Weights of a small mixture-of-experts language model, trained from scratch on English Wikipedia: 16 experts in each of 15 layers, 192 squared ReLU neurons an expert.
Below are experts of layer 9 (counted from 0) of a mixture-of-experts language model. Rows are named router (the router's row for the expert), up (a neuron's input weights, with its number), down (a neuron's output weights, with its number) and show model dimensions 0-255. Each number is 128 + 24 x the weight over its row's rms, rounded and kept within 0 to 255.
After each expert's rows: "gets" lists some tokens that make up at least twice as much of what it gets as of all text. This comes from a sample of Wikipedia text that the model never trained on. Tokens count by the router's weight.

# expert 6
router [138 130 153 163 139 108 117 139  83 177 100 163 118 116 167 145 126 131 125 122 134  94 113 142  89  87 151 151 119 158 133 149 111 116  95 137  90 135 134 162 119 108 142 165 107 120  72 163 127 136 116  95  85  69 135  75 147 109 106 163 148 147 139 136 180 103 129 123  85  77 126 140 153 134 157 135 129 139 108 161 167 150 105 149 132 141 136 111 138 114 150 142 136 130 150 151 104 116 159 133 143 142 128  80 140 141  89 135 124 110 148 148 112 142 141 117 153 124 140 117 131 167 110 157 131 160 118 147 127 118  98 155 119 114 114 124 107 115 157 146  89 139  88 104 112 116 123 132 163  82 123 122 100 150 139 152 170 123 155 184 131 111 126 132  98  99 118 154 117 144 114 132 136 142 148 126  83 181  73 127 125 112 149 127 123 156 129  78  96 135 134 115 139 126 146 116 126 149 136 114 116  99 123  86 137 169 123 115  78 147 159 131 130 129  91  77 124 171 168 129 128 112 136 165 148 111 158 151 112 142 117 124 105 111 177  98  93 127  85 111 105 143 147 139 145 134 121 133  95  99 114 103 109 112  71 104]
up0 [142 115  93 130 155 129 141 163 112 101  76 163 157 146 166 114 162 125 137 114 163 116 104 133  90 133 137 171 148 123 130 107 113 127 128 167 130 149 133 110 147 158 152 144 145 151 128 132  90 122 149 123 108  76 119 102 103  99 121 153  87 150 139 141 163 124 116 123 130 130 101 166 123 133 136 120 130 126  88 126 138 148  93 150 103 105 133 100 118  86 131 118 135 132 109 146 138 107 155 196 144 130 110 112 104 120 133 121  94 109 148 110 140 113 103 126  97  83 103 134 153 104 150 116 114 141 152 100 128 111 131 107 114 132 144 116 130 167 107 144 105 119 155  82 104 122  86 128 102 102 169 109 125  88 129 107 134 171  96 149 135 132 139 188 137 127 105 121 119 125 133 107  84 189 125 101  95 162 136 106 113 146 145 149  80 107 128 112  69 126 106 103 148 187 122  96  96 110 106 120 158 129 131 150 131 148 153  99 108 109 145 120 110 113 154 121 148 124 111 113 119  98 131 122 128 118 167  86  90 106 121 122  89 170 150 144 119 134 124 139 161 144 142  93 128  90 139  80  88 102 139 122 126  79 203 139]
down0 [122 139 103 110 111 152 168 154  80 171 135 129  64 101 123 126 143 126  98 174 104 136 114 121 154 142 126 126 128 102 113 157 156 165 119 116 150 135 129 170 138 134  92 140 125  93 117 122  98 129 128  86  99 122 156 125 123 138 126 130 123 113 133 146  58 118 127 140  80 110  99 127 121 119 134 116 138 155 136 110 120 145 100  79 137  83 164 138 146 129 178 153 122 145 112 161 112 153 151 155 123 153 113 128 140 126  67 103 107 160  98 153 141 101  62 111 120 122 153 161  98 152 123 125 103 138 126 146 156 111 141 116 134 100 149 103 146 130  93 104 172 189 151  95  94 147 126 128  92 120 144 149 140 131 123  93  89 131 165 118 141  93 135 104 136 140 142 106 138 142 150 138  86  97 139 111  88 122  93 119 142 120 134 154 120 151 145 120 138 110  87 147 113 123 149 133 124 101 138 113 137 165 116  66 111 136 127 154 123 114 151 123 127 152 130 147 131  89  86 157  98 113 150 127  95 113 132 150 149 121 135  64 125 110 139  97 132 105 166 103 131  91 136  78 150 115 113 123 134 157 143  84 130 173 129  94]
gets: " ", "-", "|", ")", " /", " ("

# expert 2
router [165 129 129 121 162  87 135 100 110 131 103 121 152 112 161 100 131 112  93 163 110 130 131 175 136 128 147 156  69 131 125 127 116 116 112  70 125 136 106 147 140 127 165 110 167  82 128 120 137 115 104 145 105 108 156  94 147 152 125 128 147  60 132 104 147 126 125 119 182 154  92 119  60 126 129  93 131 105 109 140 132 120  95 103 130 123 101 106 109 134 136 148  83 156 108 137 116  93 114 105 157 122 114 135 107 144 144 132 134 104 156 114 130 127  71 137 132 129 137 137 115 109 120 129 186  83 118 122 106 113 124 137 149 112 109 151 116 115 141  82 104  94 136 147 120 168  90 164 113 141 115 136 143 133 130  75 133 133 151 109 122 131  91 114  86 150 135 146 134 151  99 109 157 118 128 100 108  80 128 107 154 130 122 144 104 177 120 144 121 119 127 131 100 142 129 143 151 163 165 155 136 123 147 112 199 111 106 148 140 113 158 131 147 159 140 174 118 115 129  69 138 137 135 168 113 102 119 122  97 136 156 119 134 150 131 113 117 108 124 172 167 119  75 144 168 117 144 117 156 170 138 147 104  91 102 118]
up0 [131 127 109 130 130 118 163 113 172 120 131 119 141 126 125 149 117 105 117 122 133 133 135 129 103 101 125 123 145 158 161 173 133 153 147  76 118  84  79 191 166 171 130 116 113 113 117 132 117 125 148 124  66 191 132 147 102 118  94 158 163 127 143 167 132 127 136 127 132 112 127 148 136  94 126 124 119  95  97 146  93  91 106 107 145 113 151  77 122 136 145 132  62 126 132 121 136 128 102 114 135 104 139 130 142 145 133 110 134 153 120 149 113 184 132  87 120 105 143 131  98 111  63 122 150  76 104 115 127 129 109 105 120 124 123 117  97  98 109 106 127 174 116 164 120 126 141 137 178 160 109  93 143 148 188 138 125 107 152 184 113  70  96 156 144 106 147 130 164 114 138 130 156 106 154 134 123 134 140 124 149 121 148 102 144 108 102  84 122 123 113 149 120 123 120 134 151 142 111 141 102 109  95 160 143 125 147 107 124 131 138  95 108 150 100 122 152 124 131 132 109 112 105 120  98 168 201  94 152 108 128 151 112 161 104 152 160 119 142 111 150  88 103  94  97 137 147 152 131 122 119 134 151  92 136 117]
down0 [184 128 122 140 135 130 108 129  88 125 131 143 129  95 114 145 147 135 148 147 144 172  98  93 129 124 151 136 157  93 101  81 183  67  91 134 107 131 146 158 100 120 140 120 117 169 118 126 137 153 138 122 105 131  88 137 103 149 151 141 140 131 155 123 124 117 123 146  95 131 139 164 117 106 134  91 157 154 133 138 124 135 144 169 137 111 154  88 111 122 129 149  71 127 157 149 121 127 102 118 126 171 124 105 117  99 151 140 100 136 149  94 132 133 132 132 123 130 106  87 111 155 103 120 110  85 118 119 148 137 104 159 145 156 147 148 100 126  94 159 106 135 132 110 137  77 127 130 136  54 157 114 122 151 139 131  92 136 156 161 126 103 121 134 127 160 150 104 119 109 112  97 146  85 161 146 138  90 169 150 128 148  99  94 109  72 116  93  58  90 138 154 126 126 126  93 161 114 104 116 138 101 124 128 154 137 141 108 103 142 116 133 103 154 135 160 158 108 135 155 112  89  93  92  87 139 156 141 134 116 171 141 146 143 114 165 184 145 125 170 146 138 114 104 146 163 125 116 144  85 133 110 114 119 144 144]
gets: "an", "en", "e", "n", "ne", "on"

# expert 9
router [133  80 114 115 129 138 126 107 170 139  46 120 161 128 156 110 106 120 104 156 106 129 148 108  96 121 125 170 110 144 158 153 121 106 143  94 110 129 119 117 115 160 175 142 178 115  91  90 155 148 164 153 162 167 165 113 126 164 112 170 132 103 146 104 131 127 122  76 116  95 141 169 146 194 140 131 111 145 131 136 123 143 115 143 109 127  89 168  88 166 147 147 131 111 127 154 121 128 178 133 152 143 105 114 114 124 113 129 128  95 127 144  82  97  95 112 187 126 123  90 115 165 146 156 151 177 177 129 123 142 127 119  98 158 124 113 138 131 111 149 145 139 127 151 126 132 107 135 136 152 123 126 135 161 122 121 102 154 152  98  94 150 151 159 174 130 132 141 130 109 108 118 146 151 143 134 132 103 128 152 132 113 107 118 106 146 145 123 122 137 167 129 103 130 141 153 145 136 114 170 143 117 106 131 140  87 150  87 135 130 151 128 155 176 115 137 116 102 104 104 106 119 145 163 113  87 180 152 108 170 118 120 153 123 141 120 135  84 125 159 127 112 139  85 138 134 121 115 118 149 110 145 171 106  96  89]
up0 [137  96 168 126 111 111 105 146 171 170 161 111 116  98 154 126 103 176 153 131 117 138 101 154 114 132 122 123 132 189 131 124 145 136 168  92 121 155 178 129 133 139 128 109 120  82 112 106  94 128 142 126 104 110 142 129 133 187  76 136 140 125 123 123 137 144 151 130 150  78 149 167 139 168 124 116 137 132 137 139 149  98  95 131 138 123 130 132  92 123 134 138 157 136 159 121 123 136 131 132 105 162 160 131  93 127 120 115 145 123 145 130 109  79 102 162 143 126 136 121 128 149 150 148 158 138 114 159  63 146 101 100 130  80 115 119 136 125  56 149 151 130 140 150 134 151 112 187 125 138 149 120 168 138 114 167  92 143 149 158  95 129 121 134 143 103 145 104 132  66  65 121 142 120 138 160 141 113  93 164 139  91 122 136 132 120 114 111 168 109 157  88 131  93 118 150 159 131 126 135 124 118 114 106 155 134 152 136  96 112 134  96 152 127 120 147 158 141 119 147  92 155 108 133 101  80 131 138 104 129 147 158 162 154 157 132 122  77 109 100 119 169 109 105 116 115 164 141 131 147 127 142 149 125 117  70]
down0 [136 160 127 148 165 166 106 137 110 113 138 144 134 129 138 171 139 148 116 148 121 143  92 146 126 127 148 154 142 152 148 133 149 117 123 159 112 126 126 188 160 134 117 106  82 110 129 125 108 161 118 104 107 144 150 143 106 143  82 154 163 161 183 138 140  85 114 149 149 126 136 108 112 126 117 121 142 104 106  89 110 119 118 116  92 107 103 134 135  87 117 139 142 111  80 135  95 125 130 129  93 166 127 128 107 155 149 105 135 112 166 115 130  69 123 159 128 129 146 123 167 116 134 146 106 104 101  95  97 116 145  74 105  68 157 100 107  83 159 137  76  98  86 151 112 113 112 135 146 113 107 133 123 153  89 113 101 122 130 157  81 135 114 117 148 112 132 148  87 171 121 105 127 133 138 120 138 129 147  79 111 167 152 123  97 140  96 115 101 105 166 145 130 181 151 137 158 167 136  92 113  87 169 150 105 122 137 130 134 153  90 163 125 106 149 152 113 145 103 160 123  77 150  85 137 114 140 130 117 114 141  98 117 121 114 112 114 142 127 132 107 108 111 122 122  77 122  99 112  87  91 112 118 152 105 110]
gets: "ing", "ic", "it", "al", " and", "tic"

# expert 5
router [113 124 145 152 153 150 119 141 163 164  87 140 145 134 138 116 113 106 138 140 132  99 112 127 124  95 138  94 118 162 141  82 114 120 149 123 142 133 142 142 140 115 155 154 149 136 128 106 141 107 130  67 170 146 152 190 130 125 145 114 152 131 161 136 121 118  90  99 100  91 123 160 109 168  98 115 153 136 123 143 144 102 127 116 101 125 144 139 132 103 131 125 175 140 122 163 147 129 131 151 195 151 150  90 127 122  94 104  94 113 146 120 134 133 154 100 137 123 137 114 105 145 143 102 141 104 147 125 150  96 148 145 138 125 160  93 107 137 121 126 159 133 143 161 111  87 115 112 111 142 109 196 115  79 146 111 150  93 115 124 106  88 138 140 117 130 107 103 187 120 134 114 141 123 109 108 133 125 114 116 135 150 135 112 118 137  98 131  98 144  99 142 168 112  93 117 180 139 112 134  76 151 146 117 140 131 142 128 102 131 178 154 132 116  46 104 157 134 151 143 129 104 164 162 123 107 126 110 126 146 156  84 118  98 169 125 143 141 150 111  92 126 159 126 116 105 123 164 135 156 141 102 152  43 163 106]
up0 [101 117 149 149  90  98 131 146 121 153 137 136 178 131 124 100 119 119 133 152 134 120 110 131 131 119  93 113 136 122 180 116 126  96 121 169 147 118 132 149 123  91 148 167 168 130 114 112 153 119  98 112 129 125  90 128 135 159 132 144 146 112 126 102 124  94 119 113 110 113 132 141 127 162 156 121  69 143 115 140 167 131 127 157 139 148 137 141 138 178 121  91 147 128  99 176 124 101 124 155 105 143  95 144 129  73 154 119 103 107 184 140 162 102 103 133  99 128 143 152 113 108 147 149 116 118 125  81 111 116 136 116 136 125 148  93  96 136 129 123 166 124 126 132 188 130 126  85 114 137  79 194 123  86  96  98 152 161 118 137  83 143 142 148 120 129 128 119 165 147 118 123 117 122 120 159 135 104 101 120 166 131 163 179  97  87  88  95 152 126 135 113 122  98 128 116 134 124 169 150  95 145 150 119 149 123 121 134 105 126 114 169 182 104 124 107 111 169 128  91 114 109 122 128 143  96 138 156  95  97 137 114 146 122 191 135 119 144  94 164 144 131 133 188  83 123 160 103 151 119 145 125 134  93 131 139]
down0 [117 115 145 178 149 144  79 167 131 179  94 125 133 128 120 166 109 105 110 102  88 131 112 137  90 180 131 139 121 104 138 123 133 127 157 140  89 154 112 147 108 142 120 126  73  85 119 146  89 145 136 150 132 133 154  88 126 144 165 119 101 117 137 146 128 156 101  90 150 149 108 115 114 138  99 132 145 125 107 107 101 114 148 149  92 115 143  99 132 162 110 150 110 131 123 169 136  96 124 131 133  87 137 150 139 147  82 112 140 132  96 175 139  70 122 111  72 126 132 114 120 158 147 106  61 116 135 125 139 109 156 129 172 108 101 142 117 135 109 145 151 149 126 137 167 113 138 112 113 117 155 127 142  93 129 150 113 131 113 123 168 124 147 129 153 125 117  97 141 124 165  76 132 128 161 127 118 114 138 141  92 128 114 133  86 143 111 133 133 133 152 139 135 115 131  96  92 101  95  97 159 131 116 160 124 146  85 124 158 130 120 142 143  75 133 178 122 156  81 115 116 147 139  90 150 110 138 200 144 117 173 140  98 111 126 115 111 152 162 145 134  95 117 136  83 151 133 184 137 134 120 111 121 130 132 174]
gets: "s", "th", "S", "%", " season", "F"

# expert 12
router [180 111 116 119 148 112 111 139 120 143 122 131 154 122 103 124 110 155 141  99 163  92 130 177 165 129 102 140 117 153 176  83 163 126 125 155 104 107 119 146 105  89 118 137 138 108 119  81 151 113 167 130 136  78  98 124 143 144 109 120 185 119 145 167 169 153 116 131 133 119 104 154 117 142 135 142 184 146 125 119  99 136  76 134 155 100 132 158 156 128 135 173 111 172  90 115 141 121 149 125 127 117 106 171 140 134 119 126 152 194 146 109 154 112 125 141 128 121 126  95 104 118 165  97 116 101 119  97 115  99 118 147 123 147 107 109 120 122 132  65 163 107 142 116 147 163  90 105  91 139 137 134 156 177 129 110 135 159 135 132 144 128 156 137 152 113 150 108 151 128 149  86 133 128 148 126  93 135 163 125 174 134  85 140 149 118  89 127 122 121 121 156 114 121 124 138 136 112 117 165 140 111 127 122 150  91 120 125 123 176  95 124 115 172 101  85 173 117 105  88 132 101 128 113 116 148 153 138  98 112 125 136 167  53 109 125 146 132 129 130 140 158 130 106  94 109 131 135 141 136 125 160 142  98 109  86]
up0 [152 116 134 136 122 126 172 121 121 127 131  96 122 134 106 156 134 122 140 109 152  75 117 180 103 107 114 136 136 144 120 112 134 140 160 102 131 195  96 137 146 102  92 101 101 149 124 126 118  87  95  90 115 126 174 117  99  93 132 175 123 162 143 100 135 120 107  82 167 106 150  77 152 134 153 137  34 163 154 154 146 129 162 147 108 192 109 106 129 126 103 113 115 174 154  95 113 126 132 159 138 142 120 101 133 145 155 159 102  92 125 136 107 177 141 113 112 143 123 136 104 130 126 151 154 169 157 112 129 123 126 127 121  95 147 146 139 115 118 118 120 142 136 139 171 137 105 142 134 121 131 117  94 136 110 121 140 115 132 118 108 104  86 133 114 176 117 126 139 153 137 129 141  93 138 130 159 158 103 117 126 103 124 160 124 143 132  90 123 143 154 145 101 170  95 115 181 102 177  90 157 146 104 138 124 141 142 156 127 122 152  97 114  91 114  86 129 127 123  94  90 104 103 142 153 111 127 144  93 148 161 125 124 116 175  91 125 139  98 139 136 117 133 111 143  98 132 118 128  91 153 158 140  96 132 100]
down0 [107 119 188 126  98 124  91 139 124 145 136 150 165 120 131 153 116 134 141 113 112 141 164 120 131 149 114  99 122 150 103 136 111 123 127 112 107 136 107  96 131 140 120 117 103 168 147 114 184 156 165 129 147 135 172 147 138 131 146 118 115 135  83 157 161 165 115 178 135 132 120 149 121 176 124 126 106 183 129 104 104  81 140 118 118  72 116 124  90 103 105 113 125 107 142 131 137 115 133 149 174 122 109 127  66 163 137 131 159 102 142 112 125 117 187 131  93 144 142 107 117 164  77  75  97  97 134 117 137 119 156  87 124 132 143 184 138 162 133 116 127 148 135  80 150 126 138 158 182 126 128  71 135 119 104 116 163 103 133  99 142 109 121 119  92 148 149 102  90 143 163 200  99 135 143 138 138 136 162 111 165 144  97 148 127 109 154 108 108  99 139 129 156 106 128 116 110 126 134 160 187 105 100 172 124 137 106 110  96 149 140 164  97 159 139 148 124 128 151 151 114 113 127 160 155 115 104 105 145 125 115 138 112  97  95 134 118 143 103 129 137 110 116 120 118 116 144 154 113 113 106 131 128 123 139 143]
gets: " |", "mp", " G", "op", "mb", "P"

# expert 4
router [111 131 123 142 149 160 151 127  84 155 106  99 122 116 150 114 156  97 118  98 106 126 150 138  96 117 118 120 118 158 141 125 103 144 111 162 114 124 124  97  82 127  97 116 128  94  80  98  75 117 178 119 106 152 141 122 101 124 115  99 116 116 139 107 126 144 100 143 169 140 130 140 133 154 177 106 159 109 139  84 123 128 137 158 125 109 108 136 104 130 102 124  74 177 153 170  81 112 119 106 139  94 159 110 106 110 110 136 120 169 129 114 141 165 141 139 106 116 143 131 112 145 110 131 146 139 150  70  80  96 109 101 115  95 140 111 138 166 113 130 181 116 115 127 169 125  98 152 137  80 100 121 142 157 122 123 146  71 151 129 110 126  99 177 106  85 133 112 158 132 108 116 120 102 110 158 143 119 108 144 137 157 118 137 133 120 104 165 135 132 139  86 177 192 155 170 141 106 122 160 146  85 144 152 146 144 169 124 107 103 124  92 151 122  99  87 141 115 144 106 109 104 142 127 120 137 111 139 104 152  80 134 124 112 147 149 178 113 149 134 129 130 122 153 147  92 154 123 114 136 101  96 105 129 136 112]
up0 [142 114 173 122 163 145 131 116 139 126 126 106 111 112 158 106 125  95 121 168 174 103 118 119 139 105 182 135 112 117 115 147 124 123  90 145 108  81 151 205 129 141 102 130 189 129 150 122 116 128 129 136  86  84 128 119 148 149 152 118 143  82 133 152 154 178 114 106 135 119  90 159 124 124 185 148 140 102 107 161 156 135 131 110  97 149  83 149 104 104 138 126 123 144 114  98 104 124 153 103 162 181 117 117 106 129  94  96 110 158 118 120 119 133 111 145 139 136 154 124 134 176  85 108 158 126 133 141 108 113 134 111  97 185 177 144 113 135 125 111 117 151 161 118 168 106  97 109 118 118 120 147 152 129  91  90 148 136 127 178 113 116 156 116 142 146 128 132  96 146 107 126  93 169 101 127 128 136 181 150 138 146 110 131 101 132  86 161 137 125 135 103 153 150 143 166 154 117 122  99 113 101 155  99 113 119 121 158 109 130 162 135 158 121 135 133 120 158 134  81 166 135 117 126 110 164 134 127 152 160 144 147 145 156 118 141 130 130 150 155 136 141 102 139 102 149 154 118 120 168 109 141  83  70 129 134]
down0 [107  95 118 114 151 139 124 147 144 126 118  72 137 111 120 141 165 127 139 120 163 175 105 112 147 137 125 111  99 159 168 144 133 122 126 131 135  91 146 158 157 127 153  75 164 109 158 109  82 138 123 153 104  98 130 125 138 117  75  96 117 135 161 144 162 122 145 132 150 146 145 128 131  77 165  93 136  96 118 145 137 171 138 129 167 109 107 110 154 122  90 115 145 170 154 119 104 125 145 117 134 173 139 120 131 133 150 123 120 155 146 162 130 151 122 125 125 154 135 111 173 136 112 119 128 166  92 146 153 134 149 159 127 129 155 143 147 113 120  80 131 127 116 142 134 153 170 133 142 125 124  82 149 173 112  93 134 126  94 114 170 114 113 151 129 127 109 135 114 146 150 127 165 138 117 109 183 123 146  87 156 105 118 100 119 156  66 147 103 146  90 123 120 108 110 115 131  87 108 115 153 115 131 125 133 166 128 159 134  75 106 147 138 109 132 114  76 111 101 107 132 143 138  77  70 122 144 115 104 107 169 157  95 149 124 178 142 116 102 146 109 141  93 110 180 105 150 144 122 117 120 153 107  84  95 126]
gets: "-", " ", " as", " 19", "'", " by"

# expert 1
router [169  76 130 160 143 146 142 117 133 147  89 125 133 141 131 101 122 112 149 119 170 122 124 136 152 154  96 139 145 129 152  69 105 160 133 126 132  89 146  94 107 119 142 120 151 105  95 164 132 120 156 129 110 130 142 127 118  87  77 150 105  71 132 131 118 170 109 109 120 109 122 157 105 142 139 147 127 114 152  86 122 169 100 144 120 142 139 130 161 151  97 147 113 155 124 131 129 150 150 160 132 107 106  92 142 149  83 156  95 139 150 116  65  96 170 130 121 150 123 123 120 130 129 192 155  96 110 136 123 130 121 108  81 111 163 139  97 119 114 124 117 161 152 150 131 116  91 123 103  91 118 116 136 128 121 120 163 112 158 112 117 114 101 180  75 156 102  97 156 114 130  77 176 102 168 134 138  95  63  98 139 120 142 127 114 130 145 162 124 131 113 107  79 141 134 161 136 102 120 155  94 104 108  99 131 141 147 128 128 145 124 111 121 110 121 117 172 134 113 120  93 117 138 112 130 105 133 143  98 157  83 109 151 121 113 106 172  93 115 114 135 137 101 112  90 132 123 115 121  93 113 145 133 107  81 107]
up0 [109 141 141 118 164 138 121 158 108 129 139 163 122 152  74 151  88 146 127 148 124 109 114 173 163  90 145  86 156 134 119 183 103 107 119 113 149 140 102 179  98 116  96 160 120 105 138 132  87 119 142 172 108 129 163 157 139 131 137 111 138  84 160 135 138 126 126 107 118 100 112  94 123 107 161 108  94 139 138 119 111 159 126  97  97 105 126 183 120 113 123 124  79 127 152 161 109 125 118 137 149  89 115 151 109 143 110 145 121 161 140 138 118 138  76  91 154 155 147 103  80 144 118 111 163 118 117 130 162 147 142 118  96 105  96 156 113  91 126 104 156 124 155 145 103 113  73 169 153 114 152 113 121 133 132 155 121 105 153 115 118 108 131 121  92 136 143 141 144 147  86  78 134 131 135 101 123 139 157 124 137 117 128 126 119  88 133 136 113 158 116 102 135 180 112 168 126 155 159 121 168 150 111 126 175 137 138 128 124  92 136 125 110 144 129  58 141 164 121  93 152 135 139 118 111 133 165 145 126 141  69  83 139  99  96 116  97 115  96 142  85 137 121 140 143 151 114 147 127 105 102 104 128 144 101 138]
down0 [119 149 152 103 155 133 119 115 123 154 146 121 112  98 128 177 145 144 147 130 113 152  85 106 134  99 114 136 147 136 125 171 121 105 101 129 129 134 151 124 116 169 110 123 159 184 154 102 141  88 137 137 117 114 100 137 107 136 162 117 143 154  88  84 132 116 145 147 131 101 120 110 134 117 153  86  80 132 154 135 120 151 149 108 101 166 147 132 144 125 135 150 142 133  94 144 153 140 127 114 132 150 136 170 154 156 109 150  87  89 119  92 100  98 112 104 101 175 137 115 187 150 173  89 160 130  91 130 138 134 136 174 151 162  95 126 179 149 167 127 129 147 176 165 132 115 103 148 127 122 150 101 108 127 160 178  70 142 158 124 124 127 137 139 127 159 112 158 129 112 115 147 123 100 156 127 139 145 152 165 102 125 139  72 121 101 115 179 110 142 110 153 165 148 107 122 127 125 123 127  81  93 123 143 154 129 137 148 101  78 133 151 129 118 166 123 132 162 145 126 149 119 116 162 146 131  78  97 154  91 128 135 154 149 131  92 106 141 142 128 139  79 114 148 130 128 134 131 154 108 121  74 129 133 131 164]
gets: "s", " that", " \"", "d", "p", "es"

# expert 11
router [183 124 106 114 125 105 108 132 123 174 119 133 153  83 139  97 133 154 138 135 131 142 122 154 155 120 128 117 174 150  96  78 144 100 145 120 100 120 107 105 132  90 146 107 167 100 114 108 168  81 106 132  81 128 128 134 160 123 102 170 117 131 126 122 150 105 135 130 142 100  98 144 114 117 138  96 153 144 130 154 141 150 144 167 174 144 125 142 135 145  96  95 122 131 112 123  98 117 138 128 102 159 117 124 140 104 126 196  88 125 143 123 117  99 133 132 123 130 117 139 148 113 134 133 145  78 105 127 126 102  87 142  77 143 154 119 131 132 114 161 143 136  88 133 139 125 122 126  87 177 125 100  66 145 128 167 127 107 136  95  90  97 135 189 127 145 104 137  99 128 165  86 113 126 145 152 107  69 121 155 158  91 131 123 104  94 152 109 160 127 169  84 121 103 155 154 167 101 156 138 119  87 154 122 139  98  97 115 133 129  83 185 108 106 130 131 177 113 104 122  92 139 143 148 106 138 141 107  84 133 113 156 114 123 144 117 107 118 120 150 148 127 135  96 121 123 129 144 115  93 141 116 152 125 121 103]
up0 [122 135 132 159 106 103 120 154 140 170 122 140 173 135 138 156 128 119 163 163 126 120 126 156  93  74 162 101 164 133 115 111 141 135  86  98 127  92 117 133 150 121 146 111 136 152 137 128 144 125 145 129 185 127 102 129 126 114 145 175 103 135 134 123 155 104 159 114 145 128 109 103 102 151 135 135 122 142  80 125 121 113 144 103 144 143  83 111 120 177 152 127 146 159 118  91 130 139 151 125 147 111 151  86 151 109 128 138 114 130 142 104 140 111 110 156 110 126 113 119 144 145 202 202  97 107 136 119 132 121 104 128  86 114 139 149 109 118 126 159 145 138 111 121 144 133 137 112  93 108  78 100 120 149 158 139 157  85 139 135 127 113 134 124 120 163 145 121 171 131 128 118 179 128 123 116 132 131 133 122 110 101  84 124  97 118  79 179 114 170 116  88 120 170 129 153 130 118 142 131 128 106 114 112 163 140 132  99 157 120 156 174 128 145  77 132 179 153  94 133 159 107 142 177 171 123 116 121 143 136 157 136 184 125 113 144 127  94 126 155 145 137  96 109 146 197 124 101 117 148 114 162 166 141 128 138]
down0 [110 156 135 111 113 120 130 144 119 126 106 127 149 147 169 161 121 125 129 126 117 162 178 173  98 102 137 124 118  84 148 130 119  92 100 137 102 125 165 128 131  89 154 136  92 143 110 113 156 102 113 165 150 127 129 127 131 133 140 135 126 127 121 113 178  74 114  98 138 115 143 118 121 116 108 160 116 108 125 123  90  96 110 136 122 119  77 111 115  83 126  99 123 146 134 162 137 117 119 139 117  81 154  69 160 117 127 127 157 106  90 122 127 153 148 123 132 117 109 130 171 113 145 102 141 151 155  91  96 116 130 152 105 120 105 107 167 142 159 160 187 156 148 159 158 114  86 120 135 100 131 198 117 133 160 113 128 109 174 127 128 131 102 153 134 102 143 175 146  91 147 158 158 147  68  97 113 142 159 142 128 138 118 156 110 136 113 149 106 158 115 119 104 172 166 129 126  88  72 121  85 156 134 137 129 170 103 109 132 100 146 126 139 111 126 126 143 110 121 143 115 126 114 110 138 103 134 121 189  84 113 165 157 110 107 102 117 150 116 106 134 150 130 112 115 142 101 101 118 158 123 127 107 184 104 146]
gets: "or", "er", " the", "ur", "c", "A"

# expert 10
router [136 142  95 139 178 132 123 109 150 160  73 147 153 105 106 146 138 149 131 145  96 111 126 144  90 140 149 185 149 113 131 156  93 172 145 139 112 133  86 117 102 155 128 158 142  94 148  91  97 140 104 120 118 146 156 140  95 100 122 132 169 140 164 136 117 101 151 129 125 104 117 151  95 135 163  47 136 116 127 141 124 118 113 122 151 115 119 126 144 119 168 207  81 102 123  97 119 126 134  68 131 131 106 132 122 119 148 143  85 134 130 126 138 153 132 144 150 127 122 135 139 121 131  98 128 102 176 101 158 119 128 143 151 159 143 103 150 179 130 114 147 125 104 165 143 118  80 147 139 139  97 166 123 138 132 139 145  70 140 123 119 130 116 144 116 131 105 114 105 125 128 100 133 102 104 175  94 133 112 182 160 161 141 145 129 127 103  97 117 129 122 139 137 141 159 123 121 102 163 150 111 146 143  79 160 129 110 168 110 105 128 143 155 139 157 134 158 131 160 120 109 107 177 143  98 145 149  96  74 147 104 137 151 132 145 156 106 130 116 112 122 131 116  94 151 127 162 148  98 131 135 148 158  92 160 105]
up0 [146 132 131 154 152  58 136 148 129 125 122 126  90 154 111 133 118 129 131  86 116  97 144 124  91 146 142 139 162 136 131 139 112 149 146 112  77 164 119 125 113 145 122 155 125 124 143 121 116 115 124 127  87 102 122 114 103 119 136 147 167 131 114  87 132 151 181  90 139 139 130 111 106 174 120 142  97 132 133 152 139  95 155 144 140 157 118 132  96  93  89 142 112 118  50 164 110 102 159 144 138 129  94 145 146 144 119 126  94 117  64 115 112  91 133 116 136 122 167 123 157 171 101 128 115  92 144  99 148 125 154 133 132 160 147 166 121 147 122 129 103 166 133 129 154  97 142  98 140 129 103 134  78 125 122  89 138 147 107 114  78  94 110 155 170 181 131 131 180 139 133 112 160 162 118 112 127 143 136 118 151 117 150  90 107 130 161  97  99 144 113 162  78 148 113 147 128 110 131 128  69 105 150 118 154  83 155 146 103 142 112 181 132 162  61  99 139 154 129 126 129 128 119 174 133 124 138 122 125 121 132 124 151 104 118 115 130  90 122 162 161 117  89 122 147 130 106 112 116 141 136 145 145 126 138 136]
down0 [142  62 134 135 110 100 131 138 137 107 151 111 141 136 135 128 150 112  95 152 137 173 138 146 128 143 136 127 145 110 131 164 118 157 133 126 123 151 110 121 124 142 143 185 123 132 151 135 115 140 118 127 155  98 146 100 131 165 113 112 145 115  99 154  88 161 124 154 134 141 116 106 101 169 142 139 129 131 123 111 181 115 156 140 141 176 117 146 124 122 184 125 133 131 134 136 146 153 146 129 136  98 117 162 132 120 174 155 118 131  92 147 129 135 108  89 103 140  85 140 128 136 110  76  82 152 110 127 107 110 109  67 111 158 137 169 145 104 121 110 109 101 122 159 148 169 112 162 139 135 136  86 118 151 140 129 182 164 177 132 142  88 140 126 129 135 126 127 157 157 154 100 135 141 105 107 128 156  80 132 145  72 128  69 136  98 147 122 117 166  99 138 125 101 121 162 202 110 137 146 111 104 124 109 131 103 117 136 112 114 111 142 148 107 140  85 120 125 125  89 141 135 103 136 163 186 114  80 111 141 107 178 129 127 116 138 128 150 127 141 110  99 146 125 121 120 152 165 111 160 133 167  86 109 174 145]
gets: "d", "th", "f", "k", "ish", "ch"